From a checkpoint of a small mixture-of-experts model trained on Wikipedia: 8 picks a token.
Below are experts of layer 10 (counted from 0) of a mixture-of-experts language model. Rows are named router (the router's row for the expert) and show model dimensions 96-143. Each number is 128 + 32 x the weight over its row's rms, rounded and kept within 0 to 255.
After each expert's rows: a language model's description of what the expert responds to. This comes from a sample of Wikipedia text that the model never trained on.

# expert 55
router [190 154 104 133  96 106 104  73  96 106 129 110 197  58  87 154 177  80 121 110 111 126  92 158 142 169 108  94 150 158 112 178  81 171 145  82  83  85 137 116  92 150 155 142 109 109 110 113]
Description: Determiners in fixed phrases. Determiners and possessives after at, on, in starting set phrases, such as "at the hands of", "on her knee", plus coordinate seconds digits.

# expert 22
router [ 84  82 117 110  79 147 177 142  94 138 160 141  88  79 136 146 192  72 137  95 135 163 121 184 113 135 163 165  74 122 101 174 137 143 117 168 109 134 127 140 143 113 148 165 165 142  88 101]
Description: Table cells, foreign script. Pipes and cell contents in results or filmography tables, Thai-script pieces, and sentence-final words or pronouns like team., him., ies.

# expert 44
router [ 94  89 106  99 111 127 176 141 108 142 159 132  74  94 131 144 198  79 132 103 152 146 103 177 137 136 164 172  94 127  97 175 127 132 114 159 131 144 127 164 144 110 162 183 139 147  90  97]
Description: Table entries after pipes. Pipes, dashes, country codes and words starting table cells or list lines, such as RUS, ROU, –, plus Slavic endings like -ski, -sky.

# expert 60
router [158 158 166 140 117 117  91 135 120 176 114  82 126 123 123 101  72 168 107 137 127 154 183 174 112  84  71  97  49  93 134 102 141 154 102 142 177 129 174 144 105 166 150 119 162 152 146 108]
Description: Verb-initial consonant pieces. Opening consonant pieces of verbs and words in quoted speech or narrative, such as sp in spit, bl in blame, inc, rec.

# expert 30
router [ 93  95 119 112  74 159 185 158 100 135 168 130  89 105 121 139 203  76 144 112 168 173  92 166 129 145 166 171  69 128 107 160 139 136 115 170 113 157 136 161 137 117 160 172 153 134 101  90]
Description: Mid-word fragments. Word pieces in the middle of rare or foreign words, technical terms and formulas, such as Camsha-ft, vort-ic-ity, sp-her-ical.

# expert 57
router [193 143 131 138 175 101 115 113 192 129  72 162  86  80 158  98  92 149 119 153 165 124 168 139 133 132  68 132 115 101 131 122 182 119 122 132 155 126 115 120  80 122  55  85 182 157 135 183]
Description: Name-initial fragments. First capital letter pieces of personal names and quoted titles in cast, credit and track lists, e.g. St-acy, Jo-anne, "R-emember.

# expert 62
router [153 160 120  90 101 153 181 101 105  45 173 178 130 159 176 140 139  70 109  80  88 162 108 143 150 129 117 163 119 101 163 149 143 139 113  90 126 177 159 112 103  89 131 134 110 125 113 121]
Description: Place-name endings. Final pieces of place and street names, often in parentheses, such as -ington, -town, -mont, Creek, Avenue, Street, plus katakana.

# expert 25
router [136 173 161 130 108  83 112  73 180 112 117 112 188 142 130 177  72 158 167  97 117 138 203 194  79  54  46 102 120 162 148 138  77  99 134 109 117 137 152 138 110 113 135 158 160 127 118 106]
Description: Latinate word stems. Opening stems of lowercase Latinate words that take a suffix next, such as complet(ion), activ(ity), stat, opt, ident, capt(ivity).

# expert 45
router [ 99  96 116  92  91 152 171 122 101 106 171 125  91  95 117 143 205  85 147  89 164 152 108 183 113 130 152 162  85 137 113 177 144 139  98 191 119 148 139 145 117 132 154 175 151 134  83 103]
Description: Table values and mixed. Mixed bag: table cells and numbers after pipes, word endings before closing parentheses, coordinates, and some "the" in running prose.

# expert 12
router [ 63 109 132  80 130 144 146 138 128  98 139 140 105  72 120 126 200  96 144 130 179 186 156 180  85 165 126 177  83 113 102 165 112 129 135 173 128 161 148 137 110 140 145 119 171 143 126 107]
Description: Table separators and scripts. Joiners and separators inside lists, tables and names, such as &, |, /, and, plus leading bytes of non-Latin script characters.

# expert 61
router [146 116 154 147 103 153 162 124 131  95  85  64 118 199  59 136  97 130 194 164 169 122 184 133 168  93 112 113  55 150  91 126 106  82  89  71 149 170 119 139 162 126  81 141 156 128 110 160]
Description: Scientific word stems. Opening pieces of technical and academic words before suffixes like -ic, -ical, -ies, such as ant, theor, electron, D(at)abases, Academ(ic).

# expert 24
router [ 88 108  98  92 100 135 155 122  91 108 141 167  86  97 127 144 202  83 131  85 170 185 114 185 131 132 152 185  85  98 134 181 134 126  98 183 123 142 147 133 110 110 152 173 154 149  94 105]
Description: Table cell pieces. Pipe separators and word pieces inside wiki tables and track listings, including name fragments, Roman numerals, times and survey codes.

# expert 7
router [155 134 153 142 142 138  67 159 163  93 108 150 177 158  75 121 156 110  81 164  88 140 120 154 102 147 140 106 149 110  91 119 108 136 123  81 112 131 127 107 116 174 139 110 128 116 107 118]
Description: Determiners after prepositions. Determiners and possessives that start a noun phrase, mostly "the" after of, in, with, to, plus this, its, their, previous.

# expert 59
router [112  95  48 142 107 173 108 155  81 205 148  95 102  77  91  97 135 170  69 124 120 132 163 182 171 103 126 140 170 110 155 133 159 108 159 192 127 132  95 134 135 105 119 161 151 124 112 135]
Description: Linking function words. Infinitive to, and, by, of and modals linking clauses, as in defeated Houston to win, would, could.

# expert 51
router [ 88  96 170 142 122 144  87  88 142 167 165 163 115 172 111  82 167 124 107 136 153 125 125  93 166  96 136 159  96 182 161 156 138  89 158 165  79  76 137 119 182 131  69 115 152 161 122 208]
Description: Line breaks. Newline tokens ending list items and infobox lines, e.g. after cast entries, species lists, or before headings and "- Born:".

# expert 27
router [185 163 129 122  82 154  37 139 167  84 145 179 113 129  75  87 151  91  92 175  86 152 115 173  98 148  95 120 169 137 118 138  80 150 119 106  90 162 112 133 113 155 130 143 138  95 128 126]
Description: Determiners after prepositions. Articles, possessives and determiners after prepositions such as of, in, from, e.g. the, his, their, this, and "of the same name".

# expert 42
router [113 105  90 122 148 145 147 114  86 127 163 136 150 173  68 115  84 142 175 125 149  72 118 111 186 124 120 122 143 108  76 110 116  68 158  72 112 143 133 110 110 133 121 117  89 133 111 171]
Description: Line breaks and labels. Line breaks and the first word of new lines, headings, infobox labels and table headers, such as Personal, Ref., Pts, Candidate.

# expert 0
router [119 184 111 104  84  81  57 160 121 135 117 122 122  55 163 156 164 167  96 132 158 167 118 177 124 180 120 144 171 107  90 147 141 117 104 150 116 148 115 127 117 132  62 120 203 130 101 177]
Description: Agent and relation prepositions. Prepositions linking people to an action or relation, such as by after passives, of after daughter or descendant, and with, against, starring.

# expert 13
router [147 117 195 160 144  97 108 117 100 152 154 139 138 166  80  59 137 163 146 146 147 107 160  93 120  93 131 137  84 179 144 111 101 113 144 108  95 139 160 119 135 159  83 120 126  97 129 208]
Description: Line breaks. Newline tokens ending sentences, list items or table rows, usually before a blank line, heading, list dash or table.

# expert 54
router [ 92  85 120 111 103 126 135 154 136 170 119  82  79 140 118 105 136 189 103 126  82 168 127 105 129 173  89 107 105  95 116 109  94 161 154 146 177 121 128  88 179 144 164 150  89  70 119 138]
Description: Prepositions and prefixes. Prepositions like in, on, for, under, through, and word-start prefixes such as in-, pre-, inter-, non-, trans-, anti-.

# expert 2
router [ 76  92 109 129 105 147 136 119 139  95 168 185 104 123 147 154 183  95 170 129 161 137 132 163 132 177 147 188 106 133 114 151 114 136  81 132  81 115 103 123 132 121 121 161 170 152  89  94]
Description: Occupation nouns in lists. Occupation words closing a person entry in tables or death lists, such as actor, politician, footballer, writer, often before a pipe or semicolon.

# expert 40
router [120 133  60 126 127 183 178 122  99 114 104 105  72  57 121 107 129  90 171 100 133 133 136 193 109 172  80 170  80 110 136 152 159 171  65 130 160 123 121 117  87 105 131 157 127 118 118 110]
Description: South Asian name pieces. Word pieces in Indian, Malay and similar names, especially in film credits and lists: Bhatt-ach-arya, Vairam-uth-u, Sh-ankar, Kumar.

# expert 46
router [ 77 109 145  79  91 150 181 126 115 128 178 128  97  82 122 141 200  84 139  99 149 164 109 193  95 137 168 178  97 151 108 179 115 137  99 168  99 156 144 130 121 120 162 172 169 157 104 106]
Description: Mixed: tables, CJK, Devanagari. No clear common thread; closing brackets and pipes in tables, score entries like 2–1;, CJK and Devanagari characters, and scattered prose words.

# expert 5
router [114 123 110 147 137  91 114 152 131  74 111 177 118 130 194  93 162  69 127 148 136 112 151 112 167 140  83 111 136 129 105 154 100  95 104 211 140 167  99 146 150 126 118 126 111 137 120  96]
Description: Name-initial capitalized tokens. First piece of a capitalized given name or proper noun in tables and lists, such as No(ah), George, New York, Real.

# expert 16
router [115  89  95  44 109 170 175 143 118 176 143 153 144  66 142 114 186  97 140 171 148 180 165 128 160 152 146 147  84 143  83 106 164 179 161 205 145 158  76 166 124 118 109 156 106 142  63 102]
Description: Name and stylized pieces. First names and single-letter or short pieces inside names and titles, mostly music and sports texts: Jimmy, Eddie, k-i-LL, Ti-ësto, two-and-a-half.

# expert 37
router [148  99 141 155 146 134 119 125 152 129  85 168  98 168 160  89 146 120 149 139  88 103 151 154 161 138  68 103  47  84 193 139  79 175 118 166 157 179 138 150 152  85 113 122 131 141 134 150]
Description: Title words. Capitalized words inside titles of films, songs, books and episodes, often after "The" or a quote mark, such as Day, Night, Dark.

# expert 9
router [171 162 117 131 136 109 161 144 126 162 129 150 120 171 152 119 111  78 115  84 114 139 120 107 142 134 110 179 158 123 174 132 129 127 141  70  88  71 168 140 165  88 119 130  97 114 162 122]
Description: Place name parts. Geographic name words and endings of place names, such as River, Street, Avenue, Creek, Township, and suffixes like -ville, -ia, Ljubl-jan-a.

# expert 38
router [ 96 126  76 159 106  94 117 165  80  95 115  82 164 112 128 109 138 179 153 159 111 153 152  83 154 110 132 105 157 139 138 150 146 159 161 175 159 121 162 103  93  81  87 100 139 145  99  97]
Description: Infobox and row markers. Line-initial pipes and dashes in tables and lists, plus infobox labels like (aged, Born:, Coordinates:, Website:, °N.

# expert 33
router [108  83  68 101 116 105 147 134 111 122 116 157 157  87 120 116 150  81 191 106 191 149 115 189 139  94 175 141 100 132 143 134 182 144 104 164 135 173 120 136 110 118 131 167 127 137  68 123]
Description: Plural noun endings. Plural suffixes and plural nouns, often party or team names in tables and group nouns, e.g. Independ-ents, Liber-als, Hungar-ians, soldiers.

# expert 18
router [141 104  76  86 121 160 116 108 108 125 131  81  95 198 142 147  32 101 164 140 108  76 119 120  76 104 166 126 129 148 153 107  89  76 116 125 132  83 171 118 106 178 166 140 120 131 129 178]
Description: Section heading endings. Closing == marks and last words of section headings and infobox labels, such as See also==, career, information, Identifiers.

# expert 43
router [100 139 101  92 127 142 151 124 114 125 175 109  88 121 116 115 183  64 147  93 129 177 125 176 126 133 101 169 118 161 160 179 141 164 104 180  95 150 151 134 102 100 164 148 158 182 135 129]
Description: Name endings, table cells. Endings of Latin species names in lists (-us, -ius, -ne), plus table-cell entries such as MF, DF, FW positions and month names.

# expert 41
router [114 122  81 122  96 135 170 143 149 109 119 124 117 171 100 135 187 114 158 181 108  96 159 133 144 115 160 139  48 105 178 181 125 154  44 118 169 123 166 155 156 102  84 162 124 142 108 171]
Description: Title word fragments. Word pieces and capitalized words inside quoted titles of songs, episodes and works, such as Pro-ble-m, Lov-ed, One, Human-itas.

# expert 58
router [159 140 134 122 125  87 144  94 109  82  66  85 132 149 129 153 117 164 146 115 136 136 114  72 123 146 121 161 173 200 185 157 112 175  63 110 156 119 103 102 162 144 187 139  97 119  78  81]
Description: Units and rate words. Units and rate words following numbers, such as per, sq, km, ft, lb, °C, million, plus of after quantities.

# expert 6
router [153 146 201 112 198 111  96  90 175  86  84  87 155 178 152 115  86  82 134 141 143 140  84  93 148 147 130 149 172 138 156  87 120 173 128 173 126 161  98 185 154  77 154 144  89  91 141 136]
Description: Concrete first noun parts. Short concrete nouns, often the first piece of a compound, such as land in landfall, head coach, water, fire, self, foot.

# expert 1
router [165 108  86 137  92  90 123 120 158 102 103 165 109 146 151  54 169  62 136 107 176 185 113 105 115 114 125 185 135 101 143 182 132 135  82 137  98 171 124 116 170  82  90 160  94 164 132 103]
Description: Surname pieces. Opening pieces of surnames after first names, often in tables and cast lists, such as Kings(ley), Press(ley), Wood, Jones, McC.

# expert 17
router [159 131 172  96 120 104  97 133 166 170  95  83 188 205 124 131 100 118 170 151  84  87 118 143  79  70 134 154 152 165 125  84  75 156 119 100  58  90 127 140 197 157 128 186 115  87 146 152]
Description: Abstract singular nouns. Abstract nouns after a determiner in explanatory prose, often before of or to, such as way, reason, role, area, behavior.

# expert 3
router [ 89 103  95 108 160 153 119  92  62 119 170 131 108  80 156 122 150 140 172 121 182 134 129 124 189 137 128 145 120 122 120 127 141 101  98 122 168 156 171 154 134 109 161 133 129 167  77 124]
Description: Table cell separators. Pipe separators, blanks, dashes and numbers inside Wikipedia tables such as league standings, season stats and episode lists, e.g. | 12 |, –.

# expert 32
router [104  77 108  99  99 146 179 160 119 127 158 158  88 105 128 131 205  86 148  98 163 146  95 191 140 126 166 173  91 120 124 170 144 108 103 168 121 140 124 168 130 132 157 175 150 123  97  91]
Description: Word-final pieces in lists. Final pieces of longer words and names, often in tables or titles, such as -ery, -ember, -ess, -borough, plus CJK characters.

# expert 34
router [147 137 153 102  98 120 137 107 153 117  72  81 184 118 127 144 122 105 153 129 129 161 143  46 148 168 137 157 167 184 164 120  92  86  72 107 141  95 126 124 115 181 168 103 123  67  97  83]
Description: Digits in measurements. Digits and digit groups inside numbers in tables, infoboxes and statistics, such as elevations, heights, populations, temperatures: 3,386 ft, 1.83 m.

# expert 14
router [ 97  83 119  98  87 157 182 138 101 135 159 132  81  90 145 142 202  82 141  97 159 154 112 176 101 139 167 165  81 119 120 158 152 132 101 173 126 131 139 152 145 108 155 177 142 122  88  96]
Description: Table cell fragments. Numbers, country codes, initials and name pieces inside table cells, plus non-Latin script bytes, such as ENG, CRO, HD, 0, 4.

# expert 39
router [156 152 184 124 137 116 113 127 113 175 132  92 131 150  99 163  99 146 111 121 110 113 165 153  64  98 118  86  87  78  94  70 170  98 145 157 141 141 112 117 114 154 103 133 205 161 137 121]
Description: Word-initial fragments. Opening pieces of longer words split into subwords, usually Latinate prefixes after the or and, e.g. disp-utes, ag-encies, dep-, d-iminished.

# expert 8
router [ 79 106 128 149  91 133 130 187 150 119  86 110 126  68  91 129  81 143 102 179 136  89 157 146 123 126 208 128 178  71 112 139 166 102 165 151  76 142 135  99 109 115 140 158 131 123 151 115]
Description: Coordinating conjunctions. Conjunctions and linking words joining clauses or list items, mostly and, plus or, but, while, than, including, usually after a comma.

# expert 36
router [ 89 114  55 123 122 143 164 149 130 119  69 178  93  66 125 119 140 186 145  89 122 118 100 187 157 138 178 128 193 140 193 166 152  95 111  78 132 135  81 118 108 149 173 146  94 150  98 139]
Description: List item closers. Commas, semicolons, closing parentheses and and that end one item in a list, as in pilasters, (coal), digital download;.

# expert 19
router [170 189 182 116 176 120 100 116 173 135 159 118 176 100 145 187 102 173 128 115  86  91 103 160  92 155 133 162 171 120 144  96  65  70 146  68 180 104 157  87 173 199 115 114 129  83 134 118]
Description: Past-tense event verbs. Past-tense and participle verbs after a subject or "was", such as made, took, located, began, built, broke, grew.

# expert 29
router [135 108 142 142 206 160 114 109 108 161  93 146  87 103 116 212 150 121 135 139  78 139 108 100 164 130 157 179 172  96 124 135 133 142 137 156 104 122 121 131 106 104 133 109 121 173 108  99]
Description: Dates and birth years. Month names, day numbers and birth or death markers in lifespans and dated entries, such as August, (born, 5, (b.

# expert 49
router [166  91 156 139 158 167 138 160  51  83  95 178 140 175 139  88  84 144  96 144 112 123 177  62 130 105 160 129  89 159  64  75 103 155  93 113 144  73  83 146 153 141 174 108 174  97 142  88]
Description: Clause subjects. Pronouns and subject nouns opening a clause before a verb, such as it, he, they, which, who, and "the city has".

# expert 26
router [112  80  65 177 108 112 156 142  94  72 153 193 120 129 105 176 192  98 192 137 147 137 134 137 156 170 150 120  66  88 120 138 144  57 121 118 108 171 116 153 176  98 174 144 117 120  61  94]
Description: Table column headers. Column header words and pipes in table header rows, mostly election and sports tables, such as Votes, Candidate, %, Result, Pld, Notes.